config = dict(
    n_experts=12,
    experts_per_token=2,
    vocab_size=8192,
    norm_place='pre',
    qk_norm=False,
    parallel_block=False,
    lr=0.000563,
    beta1=0.95,
    warmup_steps=518,
    schedule='wsd',
    steps=5196,
)
Below are experts of layer 2 (counted from 0) of a mixture-of-experts language model. Rows are named router (the router's row for the expert), up (a neuron's input weights, with its number) and show model dimensions 0-127. Each number is 128 + 24 x the weight over its row's rms, rounded and kept within 0 to 255.
Before each expert's rows: "gets" lists some tokens that make up at least twice as much of what it gets as of all text. This comes from a sample of Wikipedia text that the model never trained on. Tokens count by the router's weight.

# expert 5
gets: ".", "s", "\"", ")", "es", "ion"
router [106 138 121 114 126 152 106 143 155 110 164  96 169 101 122 116 115 136  71 131 158  89 139 140 149 108 144 181 132 141 137 153 105 131 166 125 131 104 133 144 160 116 114 118 139 114 128 109 113 121 123 174 121 163 129 113 145 133 130 143 137 129 135 109 159 109 152 113 128 133 109 116 124 134 128  90 108 113 136 124 114 143  82 139 124 118  87 142 145 106 157 130 151 140 139 103 107 147 115 125 143 127 108 130 140  91 140 106 108 150 100 115  88 181 110  80 116  88 127 154 177 148 108 161 133  77 116 136]
up0 [101 129 153 139 144 170 130 120 156 133 109 165 162 137 113 144 115 131 189 102 137 138 133 137 157 169 117 116 121 141 159 121 115 133 107 122 114 126 110 148 128  82 123 128 156  89  96 166 132 136 133 130 157  91 132 134 137 160 100 128 113 151 153 137 152 139 127 110 155 110 138 141 125 157 146 170 136 172  89 111 120 109 152 147 107 130 110 124 105 107 158 125  98  94 155 134 130 100 120 147 130 138 133 160 196 147  97 125 143 109 106 165 129 130 122 123 185 145 113 137 127 135 149  85 155 157 107  93]
up1 [114 159  55 150 171 165 134 113 113 158 111 142 129 149 133 122 149 172 152 105 116 148  69 139 130 119 107 154 158 157 122 125 132 127  88  76 135 153 118 157 155 138 139 126  98 135 125  97 159 122 137 172 106  99 119 108  80 158 186 123  82 123 148 105 122 102 193 114 149 111 112 132 118 125 163 111 153 130 161 113 110 146 165 152 122 112 107 125 189 132  96 149 103 159 145 110 128 143 126 162 128  68 150 134 145 162 165 109 130 139 126  99 141 130  93 176 159 136 140 131 151 139 110 153 109 115 134 153]
up2 [130 144 121 133  82 161 123 144 114 101 129 148 150 118 120 129 166 148 113 111 122 121  86 121 105 130 142 154 142 126 110 133 123 122 151 102 110  98 131 148 142  73 127 140 109 106 104 132 135 154 146 152 133 112 126  86 110 162  97 164 116 138 130 118 146 177 153 115 118 161 163 162  91 143 120 113  98 165 105 103 149 124 127 148 119 138 108  72 146 138  83 119 110 152 146 137 124 134 143  68 142 119 146  93 150 155 173 153  74 145 141 120 129 180 126 129 140 140 162 166 108 165 120 150 120 163 117 118]
up3 [140  90 151 137 106 109 115 151 132 109 134 142 177 165 132 131 138 143 155 127 136 128 102 148 151 139 131 111 132 121 151  75 133 186 134 109 119 114  98 135 124 141  88 113 132 102  91 115 147 200 116 174 118 145 218 111 131 134  99 155 120 146 133 162 130 105 143 134 112 142 145 141  91 130 124  99 132 126 113 142 151 125 115 101 139 104 114 140 136 129 104 135 134 109 103 165 146 111 147 106 101 105  87  86  95 141 146 121 181 187 131  96  77 129 139 135 129 117 118 110 100  70 132 180 168 195 135 126]
up4 [140 208  90 111 143 133 129 144 122  87 117 117  96 124 127 120 112 132 164 121 152 116 116 106 128 186 124 142 111 160 110 114 129 129 115 112 120 122  98 158 110  81 128 120  99 118  95 156 118 134 107 121 136 121 143 134 131 144  94 127 151 143 147 131  66 101 150 130 126 149 131 130 121  92 162 135 131 161 131  82 139 107 135 111 130 145 109 121 153 121 101 148 187  97 171 107 158 106 115 112 139 107 116 129  99 136 120 107 143 134 130 137 132 148 139 135 134 174 137 132 128 119 186 151 106 127 127 135]
up5 [131 154 128 125 148 137 127 143  97 122  89 143 135 170  81 136 123 160 109  92 110 103 160 110 136 120 134 171 122 174 154 126  50 130 139 124 139 130 158 130 159 102 121 117 130 103 131  65  74 116 135  95 154 153 153 122 143 127 124 173 121 174 112 141 107 130 110 145 105 122 155 132 148 127 132 122 123 124 140 123 134 166 131 135 124 117 115 129  84 133 137 147 155 102  95 136 106 107 147 101  90 112 123  83 117  88  96 155 132  94 116 104 127 162 177 110 131 155 139 123 120 127  87 132 128 142 111 154]
up6 [114 140 140 115 127  84 100 112 119 101 183  82 110 135 139 154 146 115 143 156  85 131 108 108 137 151 125 116 112 119  97 123 115 124 138 133 118 139 139 138 134 129 122 111 115 122  98 139 148 128 210 154  75 161 208 126 119 117 148 152 155 136 113 165 153 160 135 145 153 127 119 114 152 124 122 155 108 124 158 136 115  95 117 139 145 139 127 143 106  83 193 146 156 147  87 150 143 104 121 126 144 131 114  70  97 151 113 135 127 154 107 158 131 120 122 146 129 117 149 137 127 117 141 164 131 135 127 131]
up7 [135 117  71 130 165 143 118 143  75 104 152 105  90 120 144 121 162 103 114  81 178 122 143 156  79 133 188 120 143 118  81 113 124 155 178 103 118 176 131 104 131  99 112  95 111  55 159  97 150 147 134 142 122 145 150 129 123  97 153 175 113 127 132 135 187 138 138 122 117 110 100 111 139 139 125 140 100 142 130 142 159 143 107 144 156  95 116 140 166 117  71 120 111 132 153 100 133 116  77 109 109 128 107 165 125  83 111 180 123 129 117 128 128 143 116 121 110 143 139  95 110 150  89 153 119  97 101 114]
up8 [128 127 133 110 100 111 145 138 102 145 101 150 147 157 112 115 140 142 126 149 139 161 136 131 122 123 100 165 126 193 143 128  72  99 153 124 110 144 110 141 101 123 143 153 110 113 110  98 112 133 136 134 141 108 147 162 162 150 101 141 130 128 139 128 159  93 132 120  88 140  92 113 102 141 156  91 154 113 114 104 173 115 117 190 141 114 161 153  92 100 112 122 157 113 191 170 108 154 168 119 109 134 125 136 111 145 116 138 145 139 174  99 135 147 141 165 156 172 133  72 168 137 151  92 161 147 112 137]
up9 [143 108 172 153 101 103 142 131 125 114 122 124 128 102 126 106 134 105 167 132  92 122 159 115  94 152 117 140 136 120 152 122 115 162 116 109 133 120 102 175 140  96 141 151  91 110 122 123 123  66 138 135 140 112 141 184  87 143  98 126 158  89 129 151 138 125 111 115 140 130 140 117 154 104 165 105 126 152 106 133  99 110 133  99 126 117 123 103 142 123 125 110 169 181 143 117 133 157 162 126 114 111 135 104 115 127 120 130 131 119 135  96 129 163 170 147 151 133 127 146 181 106 120 113 107 145 119  68]
up10 [102 105  95 152 129 141 179 147 113 103  82  81 142 109 152  84 111 129  89 138 141 146 109 131 159 136  97 172 108 156 129 139 118 104 105 147 128 114  92 145 141 113  95 122 145 140 110 148 107 131 173 159 155 120 115 135 145 115 151 130 120 129 156 152 139 153 125  95 152 142 151 121 140 121 107 106  80 139 122 106 128 131 107 126 151 139 135 186 114 108 152 151  98  97 120  94 131 163 112 132 156 131 126 112  98  69 136 102 152 133 104  85 152 154 154 113 183 134 126 107 108 138 135 183 141 136 141  91]
up11 [137 148 103 161  83 122 163 127 100 106 114 117 103 106 119 127 112 148 132  95 126 115 100 112 128 106 117 115 115 176 130 161  94 103 141 162 131 156 110 107 122 106 112 101  96 136 134 158 136 132 104 156 145 100 161 123 133  97 104 149 127  66 134 107 112 128 106  96 135  99 132 154 132 144 131 137 103 115 117 107 118 119 158 145 145 111  85 147 166 131 142 136 108 127  85 158 140  93 104 119 128 188  77 113 108 109 146 105  99 163 115  73 104 124 125 166 126 107 112 120 124  71 127 165 148 126 154 103]
up12 [129 118 124 129 128 153 155 115 136 161 132 141 101 137 113 124 138 126 171 116 117 111  97 137 134 124 131 139 138 144 103 115 103 180 124 110 131 134 147 123 133 140 159  86 105 126 125 108 153 146 186 137  94  67 123 144 121 147 107 134 130 126 164  88 128 125 112 120 100  84 115 153 123 156 143 116 130 139 150 107 126  93 154 140 112 137 117 146  88 131 115 135 136  78 132 109 147 137 100 109 131 127 132 151 126 124  88 107 135 105 153  76  98 101 110 169 143 137 150 140 125 118 140  99 112 132 117 118]
up13 [125 152 105 135 127 140 120 159 158  68 148 165  95 145 119 126 116 106 154 135 130 106 127 154 121 155 115 111 140 163 158  97 120 125 141 113 137  78 130 114 122 116 119 118 114 110 139 142 128 131 138 136 131 128 116 100  79 119 145 141 128  92 143 141 158 117 166 115 123 170 184 121 113 127 141 133 148 129 113  91 127 114 118  99 176 130 111 118 158 128 145 142 114 174 142 133 117 155 156 131 117 135 153 123 175 154 101 130 144 120 145 156 137 132 145 161 128 145 109 146 139 159 161 119 147 123 103 143]
up14 [132 113 147 109 148 135 132 125 119 106  79 116 115 140  76  98 128 127 163 142 134 150 104 118 157 102 125 174 122 144  83 109  82 177 129 153 107 153 123 110 135 127 124 125 103 109 135 147 145 118 130 131 132 151 117  88 139 112 145 131 134 138 112  75 134  74 120 105  93 129 134  94 120 125 151 106 143 138 110 121 179 119 121 114 104 125 142 137 129 126 107  70 154 137 119 152  94 128 114 109 146 134 140 166 152 105 101 144 119 127  92 142 132 126  81 138 129 147 141 117 177 126 114 146 145 132 115  75]
up15 [ 86 121 107 141 101 135  99 104  65  87 114 167 142 164  84 152 144 111 144 111 122 108 109 111 134 178 190 138 156 174 144 133 130 138 141 100 114 169 156 151 112 137 113 111 130 137 127 112 150  87 142 171 102  83 139 122 122 119 147 176 143 124 123  93 131 126 143 116 110 165 116 140 113  86 123 116  95 123 110 111 107 129 118 119 160 127 143 137 112 114 109 145 133 169 126 113 125 102  95  77 127 103 131 116 121  84 124 115 146 131 195 132 128 147 156 133 133 136 172 166 165 146 137 107 172 123 122 174]
up16 [145 130 147 100 103 157  99 155 120 161 138 163  98 173 122 145 130 169 116 110 111 134 129 125 125 115 125 148 122 162 115 141 118 144  84 100 154 121 116 178  90 148  70 117 139 159 118 149 124 114  70 130  97 108 126 148 108 143 144 117 118 123 130  91 152 100 174  89 170  72  79 139 173 120 102 152 111 112 155  84 132 111 163 122 157 128 144 158 177 136 144 155 151 107 156 135 136 147 121 114 129 103 168 122 118 108 121 158 110 113 114 150 118 151 172 114 103 145 161 123 128 118 124  96 162 174 118 133]

# expert 2
gets: " |", "|", " the", "  ", " first", " two"
router [ 72 186 120 123 162 147 150 135 125  93 143 126 171  98  97 163 175 136 140 110 122 101 114 182 132 124 146 154 143 137 177 104 136 113 118 119 147 146  89 164 168 104 121  99 121 142 106 124 166 120 129 137  97 120 131 114 121 134 165 141 198 146 118 112 126 145 139 102 152 102  79 141 131 131 136  90 127 150  98 113 117 101 157 136 112  85  80 137 159 125 160 122 136 165 110  87 137 108 135 123 143 125  98 127 117 158 163 113 106 143  94 114 118 128 181 118 123 115 170 131 134 104  83 141 106 106  88 123]
up11 [ 88 150 111 108 130 144 101 150 163  93 154 123 159 192 166 108 145 120 116 116 145 172 178 100 139 116 122 141 119 150 122 133  93 140 106 124 107 117 137 100 130 115 137 147 127 102 144 146 129 100 103 153 147 117 108 103 138 134  81 124  70 166 132 148 116 136 190 115 144 130 132 122 143 130 107 146 144 133 161 162 124 122 156 165 133 123  97 130 162 137 152  69 149  97 187 128 151 163 101 155 140  99 125 135 142 172 122 106 128 130  62 111 181 153 111 154 137 163 135 114 122 103  94 148 166 138 115 114]
up12 [127 171 127 175 142 123 105  92  88 162 118 108 129 140 111 133 111 146 149 113 144 130 137 139 117 218 126 140 130 141 134 110 128 209 106 150 135 123  97 152 169 111 117 159 111 140 115 140 110  95 141 161 147 157 123 153 161 121  78 159 120 125 130  63 127 132 167 124 138 142 155 128 106 114 120 124 133  96  98 125 160 117 111 146 148  94 105 161 143 101 123 109 104  94 178 137  57 130 100 153 130 141 149 127 134 152 139 145 146 156 182 112 121 116 132  82 136 122 110 167 123  95 173 103 146 135 182 169]
up13 [152 143 149  96 130 121 124 116 123 165 131 112  80 139  87  93 153 116 122 115 118 146  88 104  74 134 178 144 116 148 118 120 144 163 156 144 143 138 138 112 141 155 113 134 127 150 135 132 174 167 107 173 157  98 120  99 117 122 138 133 141 143 155 118 119 127 136 106 137  80 184 133 132 141 150 131  51 126 126 194 149 143  98 128 162 155 165 129 128 123 122 150 127  95 148 102 122 119  94 152 124  82 124 128 127  94 170 131 126 173 150 158 134 116 153 132 150 130  90 145 106 109 146 108 158 106 151 103]
up14 [132 142  32 136 119 136  97 133 199 111 114 130 162 121 140  88 147 142 119 120 122 110 134 120 114 137 176 139  95 149 119 139 122 177 121 158 135 123 110 156 118 103  90 142 108  90  87 102 135 146 140 117 125 133 112 159 130 139 124 107  85 136 146 101 138 164 154  78 127 162 102 132 116  98 139 149 138 147 121 115  97 109 112 101  40 134 118 100 103 135 100 148 121  89 134 150 127 128 161 147 164 128 149 156 107 133 120  96 173 106 134  67 111 145 130  98 156 119 148 148 147 129 133 152 121 156 121 142]
up15 [111 116 117 137 110  97 102 150 104 125 147  77 142 117 113 134 122 164  96 101 133 123 154 134 147 100 146 120  91 109 124 157 119 129 140 152 134 129  80 130 129 137 136  69 128 123  89 120 109 149 157 145 156 120 180 123 148 103 128 157 146 145 149 166 169 145 124 153 106 128 191 126 163 126 124 128 119 136 159 146 116 146 131 127 151 120 152 152 193 113 169  93  97 157 140 114 120  94 152 145 147 109 112 170 148 113 151 142 152 110 127 138 110 155 117 168 154 131 151 132 137 120 133 143 119  86  72 116]
up16 [116 131 122 116 133 151  95 136 135 141 142 140 160 135  93 144 116 139 119 161 110 135 133 132 124 134 162 139 136 115 130 121 168 178 123  81 133 101 119 101 136 110 134 110 107  99  93 142 106 104 170 130 134 102  96 119 127  98 136 117 122  82 128 100 140 102 108  97 115 151 120 152 101 173 144 148 112  99 148 124 135 135 133  85 114 107 149 132 113 115 117 121 130 114 139 107 139 170 136 159 113 139  92 116 148 113 132 134 167 122 134 111 124 155 153  92 124  65 162 130 177 131 133  69 151 126 146 100]
up17 [ 73 145  82 161 135 155  97 152 145 162 142 123 166 158 156 136 141 123 153 131  92 134  98 157 147 115 111 116 136 122 111 133 114 147 137 147 100 168 115 135 150 140  69 123 132  83 142 111 134 167 153 115  80  95 125 171  95 110 138 155 121 166 136 145 127 126 130 133 106 150 137 137 115 144 119  92 128  98  87 139 116 126 136 126 113 117 105 163 173 114 107 132 139 149 179 173  99 153 106 118 115 111 106 131 108 122 113 111 143 134 104 142 131 122 119 128 139 138 154 105 127 146  85 152 180 119 102 157]
up18 [153 115 124 117  84 143  85 142 159 145 125 124 132 158 104 155 149 155 137 113 196 140 111 130 112 166 149 119 140 142 151 133 167 186 108 117 166 126 116 129 152 125 142 107 146 126 149 122 127 137 121 104 115 138 135 129 137 135 104  95 135 114 159 110  97 144 144 133 144 172 108 111 109 144 136 142 116 142 124 154 147 143 158 149 155 103 120 175 163 114 115 148 131 107 145 162 110 165  98 138 149 150  80 113 112  74 134 148 181 128 169 121 135 146 141  75 147 149 132 145 153  75 138 104 120  66 117 157]
up19 [ 89 158  87 116 137 136 113  97 147 133 136 130  69 108 142 128 134 178 121 163  75 112  92 115 133 108 160 159  89 155 113 130 127  87  97 157 108  98 119 125 146 125 136 115 116 122 119 139 105 162 124 154 162 169 134 156 136 111 123  86 139  98 164 143 123 117  99 119 127  84 141 106 118 137 150 147 115  96 109 146 130 131 161 123 137 161 131 142 123 104 146 116 133 153 155 137 168 152 137 145  87 106 124 152 173 155 112  95 145 106 140 100 105 131 132 141 136 164  99  97 151 124 118 144  84 179 145 106]
up20 [ 98 192 103 137 128 127 115 112 166 132 101 148 183 169 124 117 149  96 127 123 114 141 100 146 103 177 112 123 113 122 118 167  73 122 142 123  98 155 132 179 118 157 149  95 117 156 135 146 147 103 131 135 109 107  85 150 121 137 120 177 126 132 147 122 143 113 121 133 108 169 128 132 123 101 137 111 118 128  82  75 105 157 116 129 176 124 152 139 121 108 168 135 113 163 153 131 122 165 123 124 128 111 147 124 143 116 133 129  93 124 140 124  79 158 128 100 142  90 150 135 136 153 132 132 134 115 137 128]
up21 [137 105 163 117  93 148 136 101  96 153 129 126 121 141 103 117 106 122 123 148 107 117 130 143 145 102 125 140 124 156 140 106 135 152  89 160  97 110 158 120 135 165 129  75  89 103  87 122 126 105 143 104 139 144 163 127 166 113 104 101 153  97 139 175 140 111 128 106 114  91 121 159 145 169 135 143 109 135 142 147 127 131 103 121 105 128 150 173 103 116 155 134 138 137 102 110 200 139 137  98 166 103 119 149 121 129 106 141 209 139 148 139 119 120 107 136 147 114 132 115 113  97 139 140 161 103  79 144]
up22 [148 133 159  90 148 173  85 143  90 122 118 130 153 192  75 116 145 138 119 159 126 123 106 105 126 104 148 118 104 129 131 178 132 163  64 102  96 140 105 114 139 143 134  98 102 125  81 142 153 131 155 148 121 156 185 119 101 129 109  98 135 131 132  87 107  86 103 104 112 116 142 180 116 174 153 136 143 131 140 106 130 153 129 153 129 142 133 182 140 120 100 112 139 142 124 127 160 145 133 116 110 125 122 149 142  82 122 169 135 130 177 161 133 111 114 141 129 160 158 126 157 106 160 140 134 120 103 117]
up23 [104 173 122 120 148 154 118 161 145 139  88 106 166 122 111 113 138 140 169 138  99 120 127 126 127 101 131 157 161 177 121 148  99  89 131 100 120 103 108 152 146 117 140 116 124 109 156 126 132 103 145 137 118 150 101 148 100 124  88 111 128 118 130  84 110 124 111 140 147 179  80 162  94 124 156 139 108 124 155 112 145 139 124 110 147 178  65  99  84 123 156 166 170 107 122 101 163 134  99 157 106 179 155 139 143  99 174 135  95 127 121 151 147 147 140 158 126  95  98 113 130 130 109  86 135  89 103 116]
up24 [170 158 155 127 111 144 116 119 119 111 128 152 109 175 145 126 130 135 128 129 169 162  89 111 148 147 114 144 159 180 135 104 118 120  84 131 126 166 136 136 137 114 113  78 149 157  90 145 157 105 134 104 101 110  97  96  85 121 137 132 106 148 185 136 123 127 143 122  88 116 178 152  90 149 138 114 148 135 132 115 143 115 115 141 158 140 105 114 105 128 122 119 144 196 165 119 160  97 122 103 134 130 131 160 146 129 119 160 147 180  96 140 111 139  99 153 150 106  81  87 159 151 119 124 130 159 163 162]
up25 [104 148 153 129  99 150 132  87 128  90 109 166 140 124 132 141 134 163 128 165 143 148 179 153 126 128 158 139 109 131 133 138 146 104  65 161  94 131 100  90  95 150 124 111  53 123 144 137 131  62 147 129  95 161  98 115 146 124 138 115  89 128 142 114 141  88 128  78 130 116 179 110 113  92 129 142 154  92 150 142 126 121 140 132  92 102 109 145 131 117  91 129 105 146 138 131 132 177 109 152 125 148 125 175 146 152 119 163 161 102  98 107 143 128 108 133 123 160 131 113 130 108 154 142 119 148 161 122]
up26 [125 136 113 149 148 153 144 125 154 137 111  76 156 136 127 132 145 123 128 144 137 119 122 134 143 100 121 121 168 134 107 146 121  95 143 112 134 111  89 188 178 117 110 108 112 137 145  88 128 120 115 116  59 115 122 110 139 120 133 133 105  93 130 147 138 144 137 123 130 169  62 148  79 134 125 131 107  93 148 136 151 138 121 116 139 129  87 112 136 132 145 150 127 137 126 163 112 136 155  89 125 128 122  86 119 181 139 100 125 146 105  80 141 126 149 162 112 138 133 121 109 117 144 135 107 120 102 151]
up27 [ 85 169  91  88 136 125 146  88 119 116 154  95 124 176  79 124 185 107 125  99 133 101  96 106 166 137 117 138  70 151 118 155 114 128 157 114 117 135 123 120 125 166 111 120  91 123 153 140 154 118 115 173 135 114 113 102  96 128 129 189 118 162 121 151 121  55 187 118 116 134 149 150 128 134 176 100 108 142 114  96 150 120 104 123 143 124 110 165 150 137  97 149 145 138 126 121  98 135 150 128 129  99 155  88  92  85 126 160 149  94  73 112 156 138 109 128 137 127 162 128 143 150  94 106 165  93 116 122]

# expert 6
gets: "=", "'", "ing", " The", " at", "The"
router [ 99 146  84 129 148 119  69 141  95  88 132 109 136 129 137 149 107 118  96 113 169  93 142 162 116 133 159 135 106 187 116 128 140 106 126 120 124 110 101 133 151 130  97  80 134  99 111 112 118  99 133 185 127 141 162 155 142 102 147 175 101 157 132 123 158 122 167 142 128 152 125  96 162 128 150  96 113 141 119 100 140 133  83 162 116 111 126 135 128 100 141 127 127 148 131 140 163 148 109 125 146 135 108 149 139 100 152 132 127 127 102 133 102 139 119 129 122 135 174 142 131 122 132 102 153 108 103 161]
up108 [132 129 149 171 126 142 125 101 154 162 129 157 103 126 149  92 153  87 112 158 119 169  91 123  95 128 131 146 153 148 114 100 160 159 123 124 133 170 113 118 181  91 106 102 102 186 155 160  80 110 149 160 128 120 157 120 131 110 123 136 130  89 158 139 114 159 126 106 118 101 115 124 133 126 149 139 109 166 167 111 141 130 132 111 143 130 143 123 162 135 114 116 178 122 107 124 137 130 107 149 130 160 133 117 133  90  98 155  78 108 109 116 107 121  89 146 154 109 149 165 150 141 138 151  99 154 115 158]
up109 [115 136 117 177 122 129 124 117  93 156 105 118 147  99 146 131 148 142  88  82 153 104 106 128 129 113 128 149 106 109 154 162  77 165 121 119 122 136  84 165 119 104 117 141 114 139 134 122  94  84 149 115 121 106  94 142 122 126 105 106 181 121 120 135  86 104  91  96 140  94 118 166 144 134 150 195 142  89 160  90 107 131 163 117  86 123 114 125 161 125 123 109  86 153 109 125 126 135  99  93 116 122 111 126 125 107 138 105 143 145 111 160 125 156 153 128 125 144 102 127 165 162 124 106 123 154 117 156]
up110 [117  89 102 136 106 143  99 137 179 107 121 163 183 109 114 119 125 108 152 143 147  99 144 117 128 126 151 145 150 156 125 171 155 127 110 135 121 142 107 107 164 127 159 120 123  95  91 105 108 141 113 119 129 125 118 114 118 160 152 112 143 159 112 113 134 112 143 112 101  97 107  76 117 143 112 125  90 124 110 175 125 154  98 124 144 124 130 108 131 129 100 119 148  94 142 160  90 205  91 104 143 152 149  96 144 180 136 147 119 135 129 130 126 151 105 113 152 155 135 178 154 139 123 139 106 119 123  98]
up111 [135 130 129 150 157 151 117 145 144 143 174 157 106 153 151 121 143 136 145 128 116 151 138 135 126 109 131 165 100 194 109 148 116 127 132 129 133 163 139 140 133 135 138 112 139 106 140 109 146  97 110 150 139 146 143 112 137  96 123 153 137 119 129 100 125 132 129 108 119 104 140 115 111 110 159 148 137 146 182 102 106 149 167 120 172 101  98 106 153 114 132  97 121 146 103 112 123 129 145 113 127 114  95 128 120 127 158 162 130 172 134 131  75 115 139 144 143 158 116 162 116  77 107 141  92 113  80 102]
up112 [134 131 134  96 121 135  99 140 115 133 106 132 146 138 110  98 148 111 120 147 149 125  87  88 105  95 127 137 135 131 104 136 125 147 182 134 128 111 129 109 126  96 100 112 121 141 166 111 159  85 152 136 126 131 146 123 155 102 105 144 169 107 137 109 135 156 107 123 155 152 138 170 125 129 136 142 106 133 131  99  72 142 121 144 100 126 118 139 131  88 136 111 133  83 108 139 135  89 118 157 103  92 167 128 103 156 128 102 120 159 116 132 100 128 158 136 142 139 151 119 136 120 120 155 180  51 100 107]
up113 [107 129 105 143 166 168 128 132 141 124 126 151 168 151 151 107 157 120 155  96  97 119 135 165 167 129 159  96 133 139  42 153 128 127 118 161 149 120 142 127 130 121 102 129 135 129 124 145 128 161 143 133 136 111  76 125 165 105 131 153 141  88 108 100 166 169 156  91 117 147 130 179 149 147 139 147 112 168 149 121 118 163 126 129 109 138  81 121 160 121 113  95 128 105 132 161 134  87 121  90 148 109 114 108  99 120 100 121 128 153 114  98 132 119 129 135 124 112 109  99 122 108  81 174  83 141 146  76]
up114 [141 177 184 108  98 135  94 119 151 144 154 123 151 137  95 135 117 184 136 117 135 126 141 146 152 140 126 126 117 102 133 109  97 146 133 145 170  77 159 116 144 146 135 112 148 146  83 117 138 112 122 161 127 122 160 133 101 113 137 119 131 142 140 167 102 114 113 118 124 120 158 149 130 154 137 141 151 114 151 129 120 145 112 130 138 114 103 129 130  99 159 179 128 122 142 139 113  97 135 123 141 136 147 108 115 167 126 130 130 157  83 142 148 141 105 140 125 117 169 150 101 126 119 104 169  92  58 137]
up115 [112 152 133 118 103 154  90 118 163 140 146 143 130 118 172 137 130 141 127 177 124 100 143 120 105 144 127 136 124 122 117 113  95 119 119 151 143 138 104 113 148 140 110 130 151 115 176 135 131  77 114 167 134 135 157 122 144 133 166 138 118 131 134 148 142  92  82  92  83  66 134 119  94 124 126 127 139 144 112 127 137 123 137 163  77 113 137 168 131 144 131 143  98 147 129 184 121 176 108 130 125 124 144 163 154 135 123 156 172 128 134 144 123 135 140 149  83 118 159 168 152 130  91 143 100 105  94 170]
up116 [125 154 147  95 168 151  97 115 136 166 101 124 111 154 116 108 148 116 153 151 103 121 119 121 107 117 101  98  83 173 109 134 114 106 108 138 129 113 165 136 139 101 102  92 135 122 139 117 122 108 129 132 134 147 119 179 113 130 123 135 103 151 112 128 126 134 165 119 155 132 122 135  97  96 153 108 132 119 143 123 146 113 174 138 140 135 146  81 169 132 143 125 139 132 151 142 150 144 129 143 145 125 144  92 105 141 105 141 113 148  93 116 145 121 120 102 110 175 109 118 127 106 145 103 141 163 118 104]
up117 [106 196 128  92 102 129 129 138 156 116  84 127 125 141 131 131 118 100 146 122 138  88 124 116 135 127 145 173  76 151 131 133 134  99 138 118 119  63 142 120 141 138 150 145  80 146 144 116 143 167 144 131 135 134 176 137 140 105 153 138 128 178 128 106 148 154 208 139 116 115  69 129 110 105 121 161 114  84 127 126 122 136 195 121 119 137 157 138 126 107 140 146 124 128 116 111 155 178 120 122 138 101 111 125 132 127  96 146 117 140 122 119 105 150 141 129 115 125 123 132 149 143 119 119 132  90 121 140]
up118 [106 131 128 143 140 135 110 141  93 133 120 150 108  87  98 110 121 120 109 138  91  88 128 125 134 132 157 137 158 116 126 173 123 121 124 118 139 118 145 194 187 131  92 147 115 105 144  83 157 134 170 142 112  90 163 129 105 165 115 112 127  91 135 150 133 114 149 150 103 119 126 108 130 173 137 119  72 109 114 151 109  99 113 130 121 143 134 116 115 146 117 105 117  89 148 113 142 124 126 152 108 142 114 106 103 137 133 126 156 124 140 133  76 130 166 154 108 130 137 201 130 147 153 110 117 119 151 135]
up119 [165 143 165 148 121 134 114 158 105 136  94 136 128 132 133  81 116 119 120  97 128  80 134 127 136 141  89 140 122 147 106 152 138 130  88 131 125 122 135 129 130 150 123 132  64  98 125  78 128 111 125 139 139  90 136 138 187 118 145 170 154 119 130 105 107 148  88 135 126 147 117 116 132  92 132 136  90 135 111  81 157 137 113 146 137  30 106 113 111 126 109 175 112 175 108 107 138 136 133 135 106 157  78 132 145 122 160 145 171 151 141 111  89 107 137 125 148 122 114 130 137 149 110 152 154 130 109 120]
up120 [116 128 134 154 145 146 129 144 145 148 133 128 121 130 133  68 138 181 148  88 146 130  94 157 129 110 137 110 155 120 130 121 108 159  98  90 163 134 133 109 131 146 107  88 115 145 150  87 123  91 136 110 126 154  79 142  62 110 126 154 123 155 116  82 143 204 160 108 145 136 104 131 130  98 135 168  88 151 140 119 148 127 111 147 158  83 115 167 123 110 181 149 102 107 107 117  88 123 115 132 150 140  89 146 156 136 116 127 143 149 130  96 119 166 123 106  72 142 102 117 141 116 132 117 158 105 117 148]
up121 [139  95 124 146 133 143 127 128 149 109 136 139 169 123 190  88 122  91 146 102 107 108 120 109 143 138  97 133 117 114  92 120 132 120 135 144  85 106 143 150 141 151 101 116 146 111  85 106 125 104 153 181 142 104 174 132 180 160 136 125 186 111 149 116 164 155 132 117 120 150 125 156  91 110 152 112 113 181 104  84  91 136 138 142 149 138 170 110 159 111 165  77 121 152  69 133 123 125 148 113 133 155 200 105 137 159 152  81  90 117 119 138 159 110 144 127 140 162 129 152 136 126 132 141 150 139 104  69]
up122 [116 135 136 165 111 143 110 156 130 121 140  92 164 156 147 128 115 125 120 132 170 117 130 118  95 121 105 112 110 151  97 123 144 130 145 133 108 150 111 120 112 121 135 118 130 176 148 167 143 115 119 143 157 107 120 148 146 143 123 146 146 152 146 102 147 155 128 112 147 142  98 171 143 162 121 116 122 107 135  99 111 137 137 147 133 125 108 157 119 146 133  99 149 170 106 200 127 155  93 111 125 131  80 132 173 171 108 134 144 157 120 115 107 147 103 143 140 103 130  97 106 128 125 135 140 108 142  99]
up123 [ 90 138 108 114 144 142 169 130 110 134 121  96 128 117 111 132 135 131 129 134 131 173 164 121 143 104 125 152 158 123 157 113 109 168 126 156 128 104 115 120 142 131  85 142  95 112 135 140  95 189 168 123 144 101 191 154  82 142 170 160  93 135 126 132 135 134 114 109 132 155  93 162 122 168 129  86 120 111 106 156 146 158 135 151 137 130 101 126  77 113 152 128 162 139 126 157 142 125 123  98 142 131 102 133 136 108 129 144 138 112 122 159 106 111  96 151 100 119 114 125 137 116  98  94 177 160 124 160]
up124 [106 111 123 155 111 105 130 124 125 124 123 145 114 148 150 157 148  98 148 125 116 160 137 113 114 110 170 146  91 175 132 143 118 108 114  96 125 125 113  70 132 146  99 119 155 147 167 127 153 161 136 140 104 123 105 101 145 130 138 129 104 120 131 118 118 146 117 121 127 112  89 165 109  90 169 131 129  75 124 105 108 173 117 128 145 126 121 120 136 141 128 139 131 121 143  93 142 118  98 130 123 140 124 114 145 123 168 171 145 143 132 138 161 103 105 132 122 103 208 165 156 110 125 173 106 141 119 123]